Below are experts of layer 3 (counted from 0) of a mixture-of-experts language model. Rows are named router (the router's row for the expert), up (a neuron's input weights, with its number), down (a neuron's output weights, with its number) and show model dimensions 0-255. Each number is 128 + 32 x the weight over its row's rms, rounded and kept within 0 to 255.
Before each expert's rows: a language model's description of what the expert responds to; "comes before" lists some tokens at least twice as common just after its tokens as in all text. This comes from a sample of Wikipedia text that the model never trained on. Tokens count by the router's weight.

# expert 10
It responds to: Prepositions and sentence-end periods
comes before: "-", " the", "\n\n", " The", " —", " In"
router [ 96 155 161 159  93 164 109 105 155 162 155 134  96 175  93 168 159  91 161 164 158 162  88  90 166 164 100  92 109  99 162 135  97  91  94  83 147 151  76 144 145 162 123 101 126 174 123 148  85 113 161 101 172  96  80 160 135  99  93  98 111 151 166 154  87 163  77  98  92  94 102 162 125 154  93  92 116 118 172 162  94 130 162 111 168  97 170 108 102 129 158  90  95  99  96 126 156  77 161 160  97  93 161 170 140  75  94 136 112 159  96  74 134 171 108 159 102 159 149 107 112 161 103 179 125 155 135 136 102 100 159 106 160  99 169 106  99 157 111 162 122 164 169 118 168 160 161 100 112 108  99  93 167 172 162  92 161 171 166 170 105 165  96  91 161 164 167 104  93 162 153 157 157 153 101  85 154  94 158 163 164 126  89 165 155  98 100  77 105 161 168 157 116 141 162  83 152 140 143  98  93  84  90 179 168  87  72 156 105 158 173 158 166 167 155 153 155 160 158 164 155  92 160 129  97 160 157  95 171 162 164 152  97  88 170  95  83 164 149 164  92 154 162 102 158 148  87 138 166 157  86 162  93 120 170  91]
up3 [101  62 192 109  96 117 164 186 135 143 127 127 149 147 110  51 166 109 185 114 147 160 116 127  67 143  90  88 145 132 124 205 129 129 148 149 139 159  91  82 143  94 142 101 148 194 166 133 147 194 139 126  70 197 141 143 149  58 157 109 136 143 151 193  92  68 144 136 205 109 151 154 122 123 102 138 104  79 163 144 124 168 116 125 120 134  75 131 140 177 157 123  75 121 180  91 165  98  81  78 122 152 153 147 119 108 111 116 104 137 111  81 115 151 136 135 113 144  95 111 110 141 106 177 167 139 155  56 122 140 168 116 109  36 187 147 197 172 168 157 164  91 137 126 129 135 127 134 136 105 161 128 127  94  85 149 158 149  98 154 107 113 140 127 114 116 147 170 103 117 131 170 121 114  97 169 118 148  71 154 145 131 134 131 119 180 137 184 109 135  68 102 179 105 180 106 156  98 152 126 157 152 134 176 132  83 140 151 146 112 160 198 149 136  92 120 149 183 148  73  70  92 137 128 138  93 101 132  80 114 147 151 121 136 150 137 177 127 160 170  97 119 126 129 123 107 127 147  81 165 214 124 140 141  81  99]
down3 [147 125 152  75 173 178  84 112 139 139 171 116 125 121 127 138 148 150 111 158 150 107 126 138 155 127 143 138 162 100 138 127 145 147  94 142 141 146  74 150 205 170  89  23 138 119 144 141  72 153 107 148 191 190 135 121 137 128 106 143 161 128  93 172 154 114  97 176 124 134 142  72  92  89 167 212 118  59 144 110 151 111 148 123 116 138 142 166 132 136 108 175 139 147 163  89 141 121 120 120 137 130 120 122 172 105 110 159  93 104 169 163 137 125 180  89 136 143 159  83 154  75 109 118 170 156 130 152 200 126 124 114 190 113  67 116 143 150 133 138 143  93 182 124 110 131 112  68  78 140 176 121 141 127 122  68 128 164 108 142 129 132 122 169 164 140 158  84 100 192 160 172 178 176 126  89 131 134 119 115 115 107 153 107 160 133 150  94 148 164 152 173 137 189 150 193 162 120 112 139 116 107 178 138  81 118  92 171 133 197 132 151 122 105 134 219 146 130 118 178 159 138 161  58 155  95 175 158 128 163  47 105  62 143 164 149  71 121 155  94 131 218 110 120 121 127 112 142 116  96 137 162 126 129 117 147]
up4 [114 115 130 132 161  94 114  82 152 122 171 143 141 141 122 141 150  49 153 100 113 102  79 153 139  82  45 116 133 138  86 152 142 176 202  96 108  55 126 141 113 136  79 171 133 138  97 148  90 180  92  98 153  67  76 121 118 163 140  95 139 155 111 131 128 148  90 137  92 110 125 126 138 119 161 139 126 144 148 117 109  94 147 131  94  87 144 140 134 144  90 135 160 181 176 144  94 214 139 116 166 179 139 125 149 137 103 110 135  78 103  81 122 112 161 123 180 137  81 102 119 134 105 144 107 115 106  70 116 111 149 117 143 131 103  79 103 151 104 137 134 103 184  76 202 136  86 149 147 118  49 149 101 111 125 228 117 129 167  92 161 185 159 119  99 120 171 137 149  90 162 115  89 201 141 112 117 102 141 152 128 139 165  75 127 126 168 121  68 204 136 206 109 122 162 116 113 156 176 112  93 111 147 195 159 124 151 121 111  81  90  60 141 114 159  86 152 142 106 127 152 174 120 115 186 122 105 117 138 165 128 111 178 132 136  94 155 134 157 138 123  77 156 101 133 185  86 100 153  95 137  95 101 102 182 108]
down4 [114 113 112 141 175  71  96 107 149 142 108 110 107 121 139  83 142  88  78 113 188 124 171 140 207 164 140 152 161  48 152 139 147 130 161 145 122 205  52 123 167 125 133 143 138 171 134  21 159  98 148 138  95 131 140 136 110 117 137 127 172 148  94 146 154 144  87 121 128 148 180 112 140  76 132 126 102 126 110 104  99 137 170 141 104  92 166 150 121 118 169 149  91 104 113 110 160 159  92 145 159 160 164 196 115 110  82 129 241 100  78 138 154  79 133 107 105 113 118 177 163 121 100 149 104  93 141  89 121  86 129 128 107  89  83 144 102 154 116 145 175 134 165 125  99 196 148  83  78 178 124 168 133 128 110 132 146 116 113 120 127 133 138 142 157 174 139  99 112 169 109 108 113 126  80 151 151 114 111 150  82 127 128 188  96 142 144 182  99 127  80 161 106 131 174 151 114  95 150 158 141 189 144 127 137 180 142 103 129 122 120 145 170  98 143 120 135 105 113 118  81  72 152 168 169 109 123 133  42  81 123  89  99  59 112  98 108 137 169 144 176 166 109 130 122 144 121  99 138 166  27 129 127 194 133 154]
up5 [124  65 107 179 130 105 103 151 136 107 178 158  79 128  88 169  77 137  89 124 156 133  96 144 167 120  86  84 150  98  78  95 124 163 110 170 142 157 141 155  74 198 123 154 153  94 115 144 145 118 121 135 156 169 116 169  78  85 130 148  96 130 115 135 141 144 156 178 107 242 150 112 116 183 127 147 131 155 102 128 155 166 103 130 126 160 110 119 109 142  53  60  89 111  83 160 158  99 120 133 149 142 133 128 100 116 161 123  37 164 107 146 107 118 124 167 106  95 118  96 100 137 114 118 113  80 104 136 144 145  97 169 149 155 167 123 106 139 159 124 110  95 172  92 154 119 143 193 108 207  96 143 107 170 122 107 202 198 166 109 126 130 137  61 149 136 156 154 115 108 151 164 155 174 154 146 103 159 126 157 100 115 141 141 142 143 180 149 158 110 167 177 137 101 119 133  88  77 102 140 177  95 107  49 131 159 105 100 166 128 158 127 132 120 107 144 154 124 124 200 119 164 196 128  91 101 133 108 165 155 146 168  98 186 114 198 135 130  64 117  97 161 165 166 114 138 152 149  69 166 163 125 130 132 144 178]
down5 [172 185 114 123 172  98 189 113 129 147 157 113  99 154 120 170 118 126  93 134 137 114 134 133 143 107 128 170 156 141 144 151 140 171 115 136 138 143 167  41 172 132 143 142 110 133  85  55 142 119 148 115 131  43 107 128 137 130 131 129 142 108 123 144 129 130 129 121  64 124 134 116 172 106 153  99 109 103 151 154 166 137 118 132 128 125 177 112 120 125 120 102 167 125 108 156 177  84 115  80  92  93 150  96  88 119 159 111 125 110  76 132 162 130 128 131 176 139 140 130 138 193 135 139 108 190 116 126  98  96 174 146 138 123  94 113  78 159 103 162 114 161  94 101 252 161  88 181 150 133  93 117 161 193 151 165 155 135 188 148 105 121 115 107 124  75 117 105 150 151 125 146 142  99 120 134 132  26 120 171 159 135 110 113 167 109 143 172  77 139 139 170 121  54 162 147  90 143  91 125 105 136 127 136 106  76 152  82  84 123 106 121 167 144 140 133 144 112  92 140 101  86 137 129 139 117  82 136  86 207 145 130 168 118  85  45 161  82 156  80 114 212 159 135 125 121 147 114  95 128 246 113 189 148 109 151]
up6 [123 139 113 176 115 152 142  85  99 117 126 162 144 115 110 126  91  57  52  47 113 187 135 156 160 159 160 128 149 107 144 126 147 111 146 106  74 215 122 111 108 153 171 126 149 152 139 140  66 151 162 133 110 198 140 132 107 145 146 163 110 124 158 129 143  96  92 143 108  95 168 150 115  64 146 106 111 112  90 147 128  60 134  83  99 190 174 153 194 128 113 125 100 123  98 147 120 110  91 104 131  56 170 125 115 126 129  93 119 100  77  84 135 119  41  91 140 116 140 103 155  71 106 162 149 163 125 148 129 165 121 210 152 133  98 137 161 158 103 128 108 125 141 121 145 115 142  73 120 142 135  68 113 138 184  88 185 147 161 122 121 100 103 131 165 202 145 103 179 147 113 140  92 100 160 123 126 104 131 120 113  68 130 120 113 161 106 170 106 159 142  99 121 126 125  98 152 100 146 135 122 182 123 105 185 163 128 110 149  63 161 120 116  83 130 134 136  12 145  87 150 198 176  94 117 131 125  92 129 133 130 161 131 114 124 109 162 103 100 129 185 108 154  52 118 184 109 131 115 184 124 130 191 118 130 115]
down6 [139 155 123 121 177 134 140 115 135 121 147 184 153 164 150 121 216 179 121 141 116 145 209 109 110 103 159 102  74 146 141 133 107 216 147 176 143 122 102 147 169 154 125  83 110  95 107 176 116  82 149 190  52  98  82 106  83 122  76 132 133 147 161 174 151 130 140  66 157 106 148 130  77 110 123 121 124 106 167 106 110 193 127  99 191  94 109 147 111 136  90 136 194 122 129  94 129 135 131 151 125 103 176 104  84 105 181 183 140 121 147 157 142 140  74 167 154  76 119 123  89 132 144  73 145  87 105  97 133 163 137 148  85 102 122 185 145 184 129 172 116 138 148 145 114 128 114 220 107 148 119 114 107 145 113 115  78 111 159 124 104 159 147 134 166 151 132 136 123  63  74  91 152 153  92 115 158 152 107 120 167  84 178 147 145 135 182 117 126 123 209 197 145  50 146 143 145 134 128  89 121 140 129 143 140 147 166 138 182 122 127 133  54 109 145 159  95  98 126 160 129 125 127 130 165 138 140 102  99 102 111 121  83  70 108 163 101 135 130 119 158  80 147 158 143 125 112 216 121 118  98  98  97  76 150 160]

# expert 2
It responds to: Headings and infobox fields
comes before: "=", ":", "\n", "\n\n", " =", " information"
router [ 77 123 125 125 149  82 106 137 155 186 146 168 130 131 147  95 164 110 156 114 142 127 181 128  84  96 119 117 124 126 141  73 114 193 106 172 136 124 168 134 150 123  78  86 106 129  82 197 107  78 162 134 126 137 172 132 147 110 140 171  80 152  48 144 161 102 122 106 132 187  83 117  97 157  87 100  86  60 138 124 117  86 161 124  59  88  95 215 100 154 167 106 119 119 113 158 183 142 154 152 137 120 149  77 145 189 210 176 102 155 112 118 141  72 108 121 115 134 110 119  89 122 173  78  91 149 130 157  87  77 133  93 134 111  97  88 185 149 145 123  94 127  69 148  99 139  96  99 180 107  87 147 180 119 120 142 119  99  80  78 179 118 121 126 142 160  69 137 124 119 181 153 115 137 168 122 164  89 194 127 175  59 107  78 148 128 131 134 121 168  92 122  97 100 147 100 157 129 128 101 138 130 119 153  91  97 171 157 111 146  86  96 141 135 161 119 146 128 163 112 154 116 103 123 102 160 141 114 150  56 139 173 148 151 131 155 181 184  89 106 102 100 113  83  99 155  95 162 134 175 148 172 141 125  78 129]
up3 [120 111 126 127 125  71 107 168  87 120 113 114 176 149 126  90 153 142 113  79 136  51 169 115 185 130 120 110 150 158 138 193 109 149 118 114  83 121 156  80 145 122 102 133  57 158 140 156  90  95 137 177  70 169 166 134  99 115  96 136 139 113 145 149  82 136 111 170 178 158 104  97 131 100 137  96  93 118  99 100 131 109 150  91 123 131 105 150 121 116 110  77 152 114 124  65 145 112 142  78 135 144 118 146 101 123 122 139 153 122 146 110 174 132 120  73 119  97 108 124 143 106 151 103  95 105 108 110 136 170 121 169  80 115  68 156  65 110 173  79 160 157 129 175 134  96  92 135 144 169 100  96 131 113 133 143 109  73 152 145 144 124  90 194 171 152 157 117 179  58 202 128  79 139 171 116 174 122 120 130 104 174 113 138  97 169 138 133  39 165 124 170 112 127 178 164 112 123 106 174 154 129 109 115 146 141  97 110 119 145 119  64 162 146 164  96 129 142 116 125 115  78 109  92 131 162 182 114  86 161  39  99 195 194 114 186 112 156 151 103 169 132 209  98 123 159 136 180 107 178 177 105 137  73  76 146]
down3 [101  80 110 116 145 155  88 111  72 125 137 158 159 122 174  59 197 120 131 121 134 143 127 112 137 117 156 145 123 124 108  79 107 181 114 136 150 108 109 131 129 167 200 145 140 156 130 158  86 108 113 133 144 160 160  76 166 129 110 109 121 134 128 140 113 108 151  81 102  90 160 145 167 178 183 175 183 118 153 106 179 149 201 158  99 117 136 181 145 131 148 109  90 130  79 135 118  92 104 142 150 111 128 145  75 159 191 126 179 157 134 129  82  85 122 117 147 140 153  78  83 184 166  83 165  92 130 139  85  89 115 119 128 109 131 119  91 140  79 149 141 105 129 124 165 168 138 154 174 150 174 151  83 103 230 123 104 160 100 161  79  85 116  41 124 144 122 137 157 141 175 159 146 145 151 172 111  86 125 180 193 123 138 135 138 137 179 109  72 147 100 135 140 130 106 127 128 165 130 170 149  94 124 219 120 134   5 127 125 179 125 158 113 119 133  85 131  83 138 130 104 140 140 161  98 162 142 115 140 116 167 187 124 180 158 143 142 200 146 111  96 168 130 117 155 103 156 152 133  71 162 157 126 141 108 110]
up4 [159 146 119 114  77  58 171 126  88 134 128  94 137 171 127 185 130 207 178  66 140 149 165 103 123 180  92  66 162 127 156 104 116 142 162  88 105 128 135 171  90 165  98 159  60 155 129 116 135 104 134  89 123 238  94 166 132  94  88 147 115 157 110 155 179 160 133  93 142  22 165 136 138 163 146  73 152 128 113 119 106 136 164  69 117 117 152 164 118 164 112 109 108 164 130 136 158 105 100 133 151 138 165 152 116 142 159 139 153 163  89 130  95 129 127 126 166 109 133 140 137 118 169 180 153 117 141  90 102 122  91 130 162 114  95 104 116 144 133 126 106 113  58  91  73  95 147 162 104 154 131  87 132  86 105 143 134 175 118 109 135  92 149 107 141 144 109 136 152 107 145 167 135 142 137 136 132  61 113  99  83 176 186 171 122  91 112 134 104 126  99  81 107  86 131 101  53 115 101 173  83 134 139  80 117 132 125 110 188 190 181 195  65 171 111 128 132 134 117 121  94 143 143 106 111 129  99 115  62 134  87 151  67 169  97 165 149  94 100 184 126 129  99 143 128 161 162 109  86  83  92 157 161 140 167 142]
down4 [105 167 125 174 153  89 110 130 133 122 119 132 172  92 125 112 107 209  94 152 117  70 118 163 129 137 130 176 168 124 144 111  86 153 119 148 108 155 173 139 109 105  76 197 145 143 113 144  97 130  91 163 115 144 111 197 112 101 113  62 120  97 166 203 149 115 159 129 162 118 122 103  94 143  83 149 146 142  91 138 127 169 163 141 144 196 199 143 108 146 150 128 198 158 159 146 148 103 156 148 140 115 209 139 124 114  77  83 106 107  64 154 155 113 143 134 116 160 132 156 173 105 103 137 130 148 141 114 124 194 101 164 143 158 123  93  66 119 158 100 143 115 123  91  81 127 173 117  98 177  79 173 158 120 203 103  78 133  94 141 174  87 168 170 145 102 138 117 201 160  61 144 103 128 108 164 147 129 149 153 130 157 175 132 180 173 194 148 141 115  79  86 166 124 176 143 107 127 139 139  76 167  58  95  89 141 133 159 136  65 122 162 149  59 119 119 159 145 116 186 124 121 116  75 149 135 110 167 170 140  77 139 140 149 110 156 128 132 120 157 105 143 115 124 187 150  98 154 112 125 129 177 135  76 152 154]
up5 [ 86 153 153 108 133 135 159 160 126 113 173 147  89 110  99 133 173 131 148 118 146 179 118  98 157 160 127 153  90 152 131 119 152  99  70 141 154  97  97 140  74 109 144 168 128  82 112 117 155 140  98 116 130 136  79  88 185 107 125 127 134 118 139 182 108 154  73 124 137  39 107 149 109  71 102 175 113 127  94 129  71 174  86 138 130 176  76  87 139 148 185 132 135 148 176 105 120 117 119  85 106 139 119 111  85 138 141 115 118 163  95 183 151 187  76 126 155 102 110 112 181 132 189 194  39 171  97  65  84 144 119  97 162 158 210  50 137 171  98 107 131 109 134  67 143  92 132 136 131 164 154  84 151 157 123 141 180 142 156 135 129 111 121 128 126 115 104 152 126 162 162 120 147 158 163 180 124 150 151 137 173 119 107 106 126 151 122 125 112  96 109 104 146 141 146 124 144 123 166  67 153 113 138 128 182 126 143 167 160 124 130 217  81 175 125 137 181 109  72 131  95 145 158 167 145  81  78 105  74 104 139 127  95 151  75  84 184 107 117  72  71 141 138 114 135 107 167 152 153 100  82 149  66 119 105 148]
down5 [185 119  90  94  99  99 133 183 149 166 126 159 118  84 145 124 132 146 121 127 116 113 125 147 127 120  81 110 103 145  40 138 114 133 145 173 130 150 162  69 141 130 140 104 130  67 129  60 148 172 157 143 170 147  91 105 130 145  95 126  82  50  98 134 121 180 231 156  57 136 134 125 108 150 158 136 116 154 204 125 162 151 149 154 152 103 117 125 142 174 126 141 137 121 159 103 153 126 131 135 133  72 116 175  98 105  99 109 135 161  65 143 125  75  66 131 137 133 100 146 105 140 111 138 171 202 133 141 152 131  88 128 107 185 119 115 164 171 129 171 113 108  81 186  87 116 114 142 129 146  70 142  76 147  85  90 167 107 160 107 151 123 132 109 126 205  96 119  90 173 128 126 118 122 187 135 104  91 150  74 146  90 113  86 160  59 167 118 141 114 121 205 140 132  99 159  78 132  87 120 133 142 126 125  81  88 154 116 193 175  88 119 198 119 129 127 112 151  80 102 122 102 143 131  73 147 136  66 113 133 112 122 143 118 130 139 106  89  47 131 162 118 114 147  95 101 115  86 114 162 154  56  98  94 108 104]
up6 [124 111 213 104 142 121 161  90 123 106 116 107 132 102 130 146  83 146 153  99 161 147 179 123 131 139 135 110 142 123 109 144 116 173 183 155 170 142 172 117 110 133 131 119  79 108  78 165 138  93 176 147 121 156 179 111 143 111 126  94 124 126 108 177 154 138 141  97 129  87 132 121 175 147 105 144  82 112 158  97 142 128   0 130 162 155 137 127  93 107 134  88  88 116 158 121 167 152 118 123 142 183 127 114  65 119 141  56 105 124  41  86  87 140 139 168 147 128 107 110 175 146  71 115 137 182 121 152  96 177 130 115 149 116 130 141 178 154 119 120 127  97 154 127 109 129 114 121 118 130  64 142 141  74 104 111 104 114 155 153 119  79 121 120 175  70 100 180 110 113 104  75  88 137 184 131  85 114 113  89 125  98 128 129 104 128  94 122 108  96 182 112 179 119 114 130 164 162 117  70 106 182  71 118 117 157 118 118 160 154 117 118 173 136 192  97  87 121 114 134 124 129 110 123 105 147 103 127  55 138 124 123 163 176  74 137 105 104 170  97 162 174  86 120 194 216 120 134 103 203 154  42 119 128  86 101]
down6 [101 147 156 118  87 113  79 139 115 130 149  71 209 149 118  87 170 114 123 136 174  67 175 105  61 128  65 152 134 112 103 145 168 104 131 144  91 120 139 110 122 149  73 150 163  43 101 190 171  97 138  89  96 169 151 159 114 112 182 172 190 134  44  99 165 154 125  65 139 150 163 135 158  88 146  82  94 137 154 157  60 126 165 132 127  78 104 202 132 115 126  96 138 144 162 132 102 113 103 151 161 163 117  98  93 153 196 112 126 195 149 173  83 123 115 152  97 125 113  97  95 147 138 131 148 149 170  65 153 139  97  94 148 157 191 141 116 194 113 146 106 130 116 110 121  84 115 141 152 139 193 150 222 138 135 155  64 171  91  96 179 133 115  80 133 134 117 124  93 169 135 155 114 116 111 150 160  87 169 145 120 120  91  67 118 147 173 128 101 140 114 122 140 143 115 131 144 124 109 138 104 122 154 155 121  95  60 146 113 137 154 102  98 130 108 106 136 104 131  82 118 185 106 157 112 119  93 161 167 140 126 104 112  69 147 148 127  89 124 167  71 150  91 140 113 132 114 134 116 136 193 117 160 103 149  87]

# expert 1
It responds to: Line breaks, list structure
comes before: "|", "-", "=", "The", "In", "On"
router [167 133 118 101 157  92  98  92 136 107 141 102  57 112  82 113 158 131 105 154 126  65 156 152  62  74 103 152 156 102 134 143  94 104 142 125  82 140 136 123 145 112 170 112  90 129 103 129 153 118 136  97 147 157 162 133 162  83 125 168 165 167 167 154 135 106 135 103  84  54 200 123 121 151 122 219  89 150  70 162 175 133 129 128 139 135 122  80 109 119  85 108  79 103  81 126 105 121  90 138 116 154 137  99 166  95 120  78 109 208 150 194 158 127 114 163 125  77  86 144  59 157  70 127 123 133 148 121 126  76 128 131 133 116 153 110  94 162 149 170  87 100  63 176 173  90 125  92 160 145 130 143 103 108 141 149 177 123 130 161 138 150 130  91 111 124 140 117 167 136 172 138 192  99 178 198  48  97  87 134 127 129 103 208 115 101 168 161 131 141  95 156 169 128 168 151 119 173  90 115 169 168  54 103 161 127 168 153 133 104  76  91  82 106  95 140 143 140 174  91 161 120 146 117 101 163 172 109 143 126 165 124 112  84 142 162 142 120 123 165 161 104 109  99 163 194 159 127 133 123 112 138 109  87 164 124]
up3 [122  70 116 168 132  54 103 128 120 132 155 159 139 129  66 151 158 145  90 140 125 130 166 118 124  79 102 157 152 104  79 161 126 189 100 137 134 158 166 154  89  86 113  97 104 122 100 168  97 115  92 159 172 113 110 167 148 132 148 136 125 102 104  88 119 105 116 109 131 120  97 110 141 168 166 127 118 113  87 123 104  97 107 180 110 114  97  72 139 140 114 132 134 173 122 206 122 123 164 150 171 188 143 111 115 141 140  84 179 150 174 149  77 107 100  58 153  90 106 169 137  96 111 100 116 139 130 103  94 144 108 222 152  87 102 124 123 130 112  97  86 141 178 141 166 141  93 149 179 139 199 103 152 128 159 133  81 158 129 102 101 150 193 122 169 136  88 164 123 105 137 132 133  81 123 193 139 124 194  93  74 123 109 141 160 125 160 124  79  94 133  97 106 109 192 110 120  46 140  63 157 135 142 117 123 134 174 146 180 153  88 154 162 133  94 124 146 153 143 182 122 157  79 164 148 164 137 112 114 134  72 110 183 140 118 155 182 156 122 127 159  73 196 181 128 124  90  86 146 101  73 189 132 108 153  61]
down3 [ 98 146 134 142  88 122 101 122 138 173 127 163  98 143 207 118 131 153 174 102 114 115 132 126 130 104  98 114  97 106 106 137 119 155 131 148 118 178 126  68 148 161 127 157 190 118 154 140  84 133 120 135 142 127 127 115 102 127 136 134 110 125 140  90 169 111 135 116 160 183  92 158 158 189 164 114  83 107 153 158 221 119 133 113 107 133 103 198 211 187 112  45 142 138 121 104  84 134 152 108 153 142 112  97 128  98 126 101 129  98 119 117 140  16 147 122 100  97 123 193 196 157 106  84  98 136 105 177 124 139 134 116 119  96  88 130 124  92 183 106 118 152  95 165  78 156 159 121 106  66 132 143 167 215 110 105 132 118 142 116 104 155 137 102  98 137 158  64 107 123 141 146 143 111 157 130  98  65 120  95 199 108 143 176 125 137  98  75 131  65 168 155 118 132 116  93 106 176 132 134  84 148 118  79 127 121  41 163 160  88 124 180 115 135 158 119 127  91 131 124  62 100 126 137 169 129  63 164  78  92 109  88 139 182 110 169 110  78 143 128  96  95 149  81 119 108 117 130 103 141 116  98 110 146  68 170]
up4 [129  45  85 167 129 155 127 126  33 116  74  75 142 103 132 112  92 116 116 150 104 149 167 134 145 115 129 135 142 114 129 123 125  90 124 159  56 141 130 126 113 115 147 156  67 127 115 133 144 184  98  54  50 102 106 162 111 140 115 121 170 103 132  76  86  94 184 103  96 163 112  97 150 140 148  90 131 161  88 115 132 157 144 153 160 115 116 104 144 100 153  52 143 151 138 179 125 118 165 151 123 154 163 109 159 167 133  87 132  98 146 150 122  73 152 151 132 132 104 134 133  92 163 139 209 109 158  73  93 140 136  82 111 102 144 149 138 128 173 115 150 169 129 156 118  90 136 163 104 105 216  52 133 116 138 162 142  90 192 159 113 144 130 129 115 107  79 100 131 183 114  89 221  70 136 154 104 130 132 138 158 155 178 148 161 181 172 130 181  98 204  81 143 144 131  93 162 141 126 103  97 130 158 124 101 161 123 109 130 192 131 101 136 121 135 147 104 158 159 111 106 105 114 122 146  92  88 203 158  66 129  98 197 126  90 115 113 156 128 131 100 144 144 174 119 134  64 154 102 133 120 145 140 111  68  98]
down4 [116 105 125 104  90 146 123 166 122 126 178 137 102 125 177 129 129 187 181  96 170  94 186 168 155 105 103 159 117 128 140 177 137 153 112 164 161 172 190 108 134 192 108  54 158 114 127 159  92  77 116 158 125 178 133  99 134 106  62 128 116 231 113 185 111 123 112 145 129 105 172 198 151 119  93 128 224 118 156 140 182 103 174 102  49 154  86 128 183 170 167 142  92 119 142 106 146 124 123  84 109 110  72 107 119 127 193 147 150  79  69 120 118 114 122 118 118 154 132 156  92 174 150 112  89  74 160 166 101 130 126 148 190 148 142 107  29 124 114 154 143 192 119 130 130 171 142 169 141 179 175 172 115 124 122 123 123 100  81 115 136 145 145 145 130 104 168 138  70 169 122 104 142 133 119 101 133 122 110 139 160 133 154 146 146 106  45 115 154 160 172 120 118 217 143 143 125 126 133 100 100 185 141 125 121  67  63  93 109 105  99  92 134 137 100 157 115 122 154 150 150 144  96 142 110 124 123  95 155 132 149 165 150 136 128 113 134 135 115  94 145 127 105 105 118 101 100 128 161 109 164 137 113 157 179  84]
up5 [169 123  77 163 134 114  74 110 140 150  82 141 116 147  60 138 127 128 138 152 122 116  76 134  98 138 148 169 214 112 115 134 132 176 163 152  36 104 137 122 140 143 107 109 101 134  97 160  90  74 100 123 104 134  89  99 153 119 125  90 150 135 140 232 148 139  60 184 132 141 144 155 102  81 117  87 129 118 156 125  89 163 115 113 149 175 109 173 139 161 161 149 113 180 113 113  87 124 138  88 101 126 123 101 115 159  88 129 158 141 113 116 166 125 113 143  98 128 123 165 121  96  86  89 107 145 114 112 136  79  85 150 105 125 150 157 130  73 119 149 151  45 104 156  95 208  94 154 109  80  83  95 121 128 134 166  82 177 121 151 135 147 124 104 170 135  52  79 165 178 158 155 162 104 118 122 147 163 116 175 193 117 142 131 134 120 145 124 153 104 182 196 136 169 152 137 188 121 160 123 157 131 148 110 168 122 125 130 165 123 155 171 177 121 112 116 148 136 141 185 155 116 111 148 111 144 101 160 141  91 128 134 182 213 133 169 105  98 140 116  93 135 246 116 100 108 143 133 140 153  70 107 148 192 138 109]
down5 [138 142 122 152 134 126 146 141 174 161 133 158 154 168 110 109  97  42 103 124 175 141 146 114 152 109 200 192 124 178  97 136  64 164  62 105 161 112 113 126 225 157 137 174  69 130 116 121 107 107 146 136  82 106 112  53 126 134 106 122 116 121 104  85  84 140 144 138 148 151 114  88  86 138 114  59  65 124 107 190 134 110 127 177  47 118 115 128 110 172 137  87 113 147  86 124 144  94  54 108 109 114 157  90 174 114 115 108  88 131 150 184 143 128 119  83 148 144 143  95 109 139 130 160 105 105 167 106 142  94 142 119 117  99  70 137 135  98 146 129 114 140 134 179 165 146  93 178 138 111 182 147  92  99 173 146 165  46 171 168 150 143 103  80 110 145  78  99 141 170 100 137 163 134 115 137 140 165 127 121 186  93 166  94 118 171 163 132 100  84  96 145 115 112 109 129 159 128 153 144  63 154 163 194 115 133 139 141 133 222 112 145  89 126 123 145 115 110 111  92 194 137 109 121 131 100 119  93  78 162 151 119 104 145 155  83 168 130 122 127 144 111 107 164 106  88 130  74 160 102 120  95 125 168 180  75]
up6 [118 131 149  90 101 123 107 125 134 154  17 139 138 125 141  94 133 135 140 115 109 115 135 153 118 122 177 123 131  81  87  79 106 135 113  74 100 100 164 119 160 104 122 108 163 158 130 134 157 105 125 148 135 122 153  86  97 143 156 108 129  25 115 131 171 148 122 161 141 149  88 109 134  99 143  90  78 122 128 103 105  68 118 160 161 180 145 170  81 132 120 174 163 124 133 152 182 169 175 126 122 181 116  94 145 119 234 128 159 109 161  90 155 100  75 135 121  70 130 149 123 170 195 147 154 123  83 164 144 111 151 115 108 130 154 152 101 158 116 113 154 158 155  94 168 139  36 134 182 124 135 159  88 178 117 180 127 105 165  91 143 151 196 102 121 130 104 180  84 176 133 148 126 132 101 103  58 186  93  63  69 140 123  97 100 125 151  69 131 106 167  90 129 104 156 145 137 125 145 119 125 144 121 117  95 164 177 103 101 139 124  42 128 168 155  92  95  98 101  82 127  90  97  78 133 114 131 143 175  88  65 104  94 114  95 110 184 109  86 154 152 157 107 134 181 111 146 117 129 155 129 133 163 105 147  98]
down6 [170 126 153 177 125 115 109 135 117 147 170 172  93 114 114 155 117 145  81 157  70 144 117 141  89 110 129 156 134 162 132 153 136 107 185 115  79 143 107 159  95 160 101 161 142  99 143 178 142 155 111  89 155 126 124 243 165  79 176 153  45 162 136 191 131 148 119 130 187 100  97 102 120 158 130 173  88  82 142 188 172 153  84 117 129 106  79  88 148  94  70  75 131 116 128 120 128 184 156 125 147 103 152 200 106 158  59 134 110  71 117  96  65 185 143 115 102 160 102 102 117 144 157 127 119  96 108 103 197 158 119 100 155 111 138 110 123 158 131 151 101 177 130  90 105 157 177 169  47 114 110 140 142 178 137 101 107  79  98 120 102 102 134  60 130 153  92 106 136  85  91 140 113 119 159 121 173  91 143 117 132 124 103  62 127 172 129 175 166 129 114 148  85 138 151 128 136 121 112 125 185 135  81 138 191 145 130 163 101 104 121 144 177 171 140 118 115 167 124 141  62 115 114 143  87 160 145 200 131 115 122  94 144 114  62 135 101 113 121  93 105 168 115 138 100 132 119 145  86 139 122 133 112 138 206 130]